Below are experts of layer 2 (counted from 0) of a mixture-of-experts language model. Rows are named router (the router's row for the expert), gate (a neuron's input weights, with its number), up (a neuron's input weights, with its number), down (a neuron's output weights, with its number) and show model dimensions 64-127. Each number is 500 + 40 x the weight over its row's rms, rounded and kept within 0 to 999. Numbers have three digits each.
After each expert's rows: "comes before" lists some tokens at least twice as common just after its tokens as in all text. This comes from a sample of Wikipedia text that the model never trained on. Tokens count by the router's weight.

# expert 6
router:529495453517493438498508557534486503436571519507505460541459559473503561490498516534545537420536493483444510466514517501516472464527438492500535472517511503518559483529484550459432499529525513
gate5:539405536543446529536455481463506520519469550492578449526536498508509454491550513551582458521548520590485547497526506551520421489488464510497501526447515477499463479530535470473556495461501490
up5:526533417455547546489434524504520549464573535465553463468494519519463502446506446500540606497520448526541551499473486500422487460463558447558495458495402487472490483520439486571532579455540521
down5:480399450557517484518451522516568505557525456486531494483508494433496491491472503449490520538537497486465547505451513521466410476449475537579541474434502412561545454528521464528519549464502496
comes before: " the", " a", " (", " his", ".S", " Apps"

# expert 23
router:635482463521460426503494535477479495428557539565529465538419454470540533482498540523512427507470471512472494578541454541550463476500486505492575410502528557489561572472514516553468534550541477
gate8:494491430408498502561456463488473495526536470505532564480511513435478514512523470480489533513477544497473433520493560508473527542473455486492499477511509400411467481525511488511515507495569528
up8:414544534433480480494520476569513514469485498467495537487518533528475516442517528511553517516538540512532551532485526490544468539473462487548484572451466559498420408443488472471492457566566484
down8:435592503443500566454490493512529513493495539480460528516478545473525477558532482496551491423508478458482526535454498545516424513447492512457453614500479461529589390523552480477444563490499492
comes before: " a", " the", " to", " been", " not", " an"

# expert 57
router:500507438558519432473498537506518432443498539491506466511464552499536537466485534498602486510524461559462536561543482532536462486480545496531479486521531475595563452486561514472442528541550501
gate8:527410456544495515474565521550432471535556547474488473505474455468481529518538469501485471562584519479476582527478470449477549476522511539477444472524516487632483466542435550513501495505498587
up8:504558480521406502454469541525493515537540580551450523560565427553520517490532527507555518438517497508488546509513448495440532527551522460464490490484417543480535497451452478474500477431498524
down8:535574441581545461476567460525482495492478492490444582603496433477482437466512489502533541549529492416506526558560485505540476487552506514463551522562469546490509540566519476522468445460515424
comes before: ":", " |", " by", " medal", " date", " hold"

# expert 44
router:497529479508478466495505518486438476481519472572511461506497511490524605469470538515493517474467503484473501571556555514506501525506442528477534437441505502494554467482508527497532482521554483
gate0:540588476494486496452482586534540527512524495533568504491461493568517572422506520465459487504496471507449514558518464494507521454467554486564461503502482527504418488508598501549468497474448575
up0:491431510408502635446422513506515504534536482532498545508506480539541427470586512479557558488534504518496477489544479511577495507516504458542518529534525442384493557544525540455509460522554472
down0:506503525513531443418509414447485472497550548539476469548455497528511522479526487506430550492444509520493473450449479574546444511603481460504526501453441526594542484501564458438496505464448503
comes before: "|", " the", " that", " to", " it", " he"

# expert 2
router:496559427507509493446522582487453502458577526535515472499449505491495465474505435506446468530481426554483533567578496551496449484461495439529455485495530468538477510457529509522475446507541473
gate8:482524464504543480565509549529486494511535479410504490521467542454529522521464525525581515533515431533550564486470502493545572486569506477461594520498489498458497466508580438488509515398486530
up8:467541494501513481486464484524565448447552398483468489479510449525486536538586441547529499491510483444570481560486535469495519535532444495548516545389545498513508484502502426469531529430491535
down8:569408477478472489493550551484527497494420473556497500472482523448497574546541512493596484541517527532549486453576388531481504461483511491499501509521508484508551496465510493474491488597479524
comes before: " |", "\n", ";", "'s", "\n\n", " City"

# expert 51
router:492510441529488454505427502522488453444512524487584445562445580481557558437487455497550495515453442533481510539483514518580510512510527554498501477496555480437553480456514550449526482508555481
gate0:446468548466500518534515550467490491472498477513506549489559567444603508507520539488503438545465474541619505483556523526521538489462467472442565453473504502461475535504484552514534459398486517
up0:515394443546460485401516502495488434560540507521500454541543530428499569468513583464523527501506479452481485443522521527536472470498499511479465497571490475487558490514499506503450494448557473
down0:440540566516489480515457519524480560461470507550484553530486477498510485558444570530485541518528479467476475513496514508475540491527536534511498474494496521520562440465497468426532473471530564
comes before: " |", "%", " |\n", "0", " mi", "aged"

# expert 42
router:485485362499478504450480510501475507433557519498509505529437549537491542517487472511545477503490450551489515532539518525468481537530451530532496505465544510548515499466554535492473459548529522
gate8:513556512487555473448496518536536604427487481530541480548464458469482559419522564475491450503481483454479492543481488541542522498457456494492498477521505439439527444521509531600497522492532506
up8:517487473524535504540466477510529542439542503590503446482539503498531430537457549510561448486618508476428514477479452507481452520518479400531492468495564496498498513551533504478517461403506565
down8:464446491545530538532410584487473464443469516463494447420500491378623436531490520460504446547513444520407486518532514576541496493483521522470479464522447441469510490522446503595513452534495477
comes before: "–", ",", " |", ")\n", "\n", ")"

# expert 37
router:517506479560479450534516568495486469461561530490520499534467526451529563541514466497548531497492431504457458538558497496547433486571473508452593512484498499526497561469535493478435489538541468
gate6:493463476505505490492509495507543529423462544584449437454521486539469520552441466525460477513589527508431503475499495487473483469543533509457500508563489556516510543509536515522480459485510540
up6:525450501480486537537447513449500428479522488464500521469537560501486494512518540479511437507505512496522492483524483550488539529453522506550508514571555553535451501438468435562578554517600530
down6:486487479453452547496568477542507430557587490611488451534455490483533512440516529532482503553465550515451528605551489518482449540498508492525572436444460518529471462433566454527487574503462548
comes before: " the", " his", " a", " Representatives", " Historic", " its"

# expert 14
router:468546499474469447517520496488488440462487581567471464535432453467532566520544554492486567544497464554433496591589513498540448559499507462493499460476502471530553511514511568517486476544511463
gate5:498445495512478521427460507463492537542506515539504489442548542551463472507509528498467525553471444482579483549489503460455539483546421559469537591448549565473523454436514497552544520556507514
up5:478485478536526525466481465439544498497495509482509486480504485493514524522460558520490457493515462503477518521440434533508515507499546538485542543574482518491447519526443505472472571449471466
down5:550476430548567498535453468493459527505489510545455450461552517496515472439496485516506539427512405568481505551523456545460492504507482524519527423503534478550492558504481587490460435481470501
comes before: " the", " ", " a", " his", " this", " its"

# expert 9
router:515464423533506419465475519446484466414518490470552473517420556496497524501477503523564527529495465517529501539543544514553438504477520542491537470501506466495509506451496517473480455546592441
gate8:505482475611515508464592532444432446540513571490453503475502490540443600520536533528489469571411509498489452515461525472480514486452429482514509580493457495445552462483469530532515512491419504
up8:528481625552472488558515482529500525433508487519478527565493443518587446483516473501462470445534542502478569536525444485488522553470470456485415471485515541511447510492494497489497490487533466
down8:514525489581484585505498529436499496479552457523447428493552470552529505467506501555521515423498457439530577497476450439486497488569511485512513535443508440545451522548515535484528491443532508
comes before: " |", "0", " |\n", "\n", ";", " States"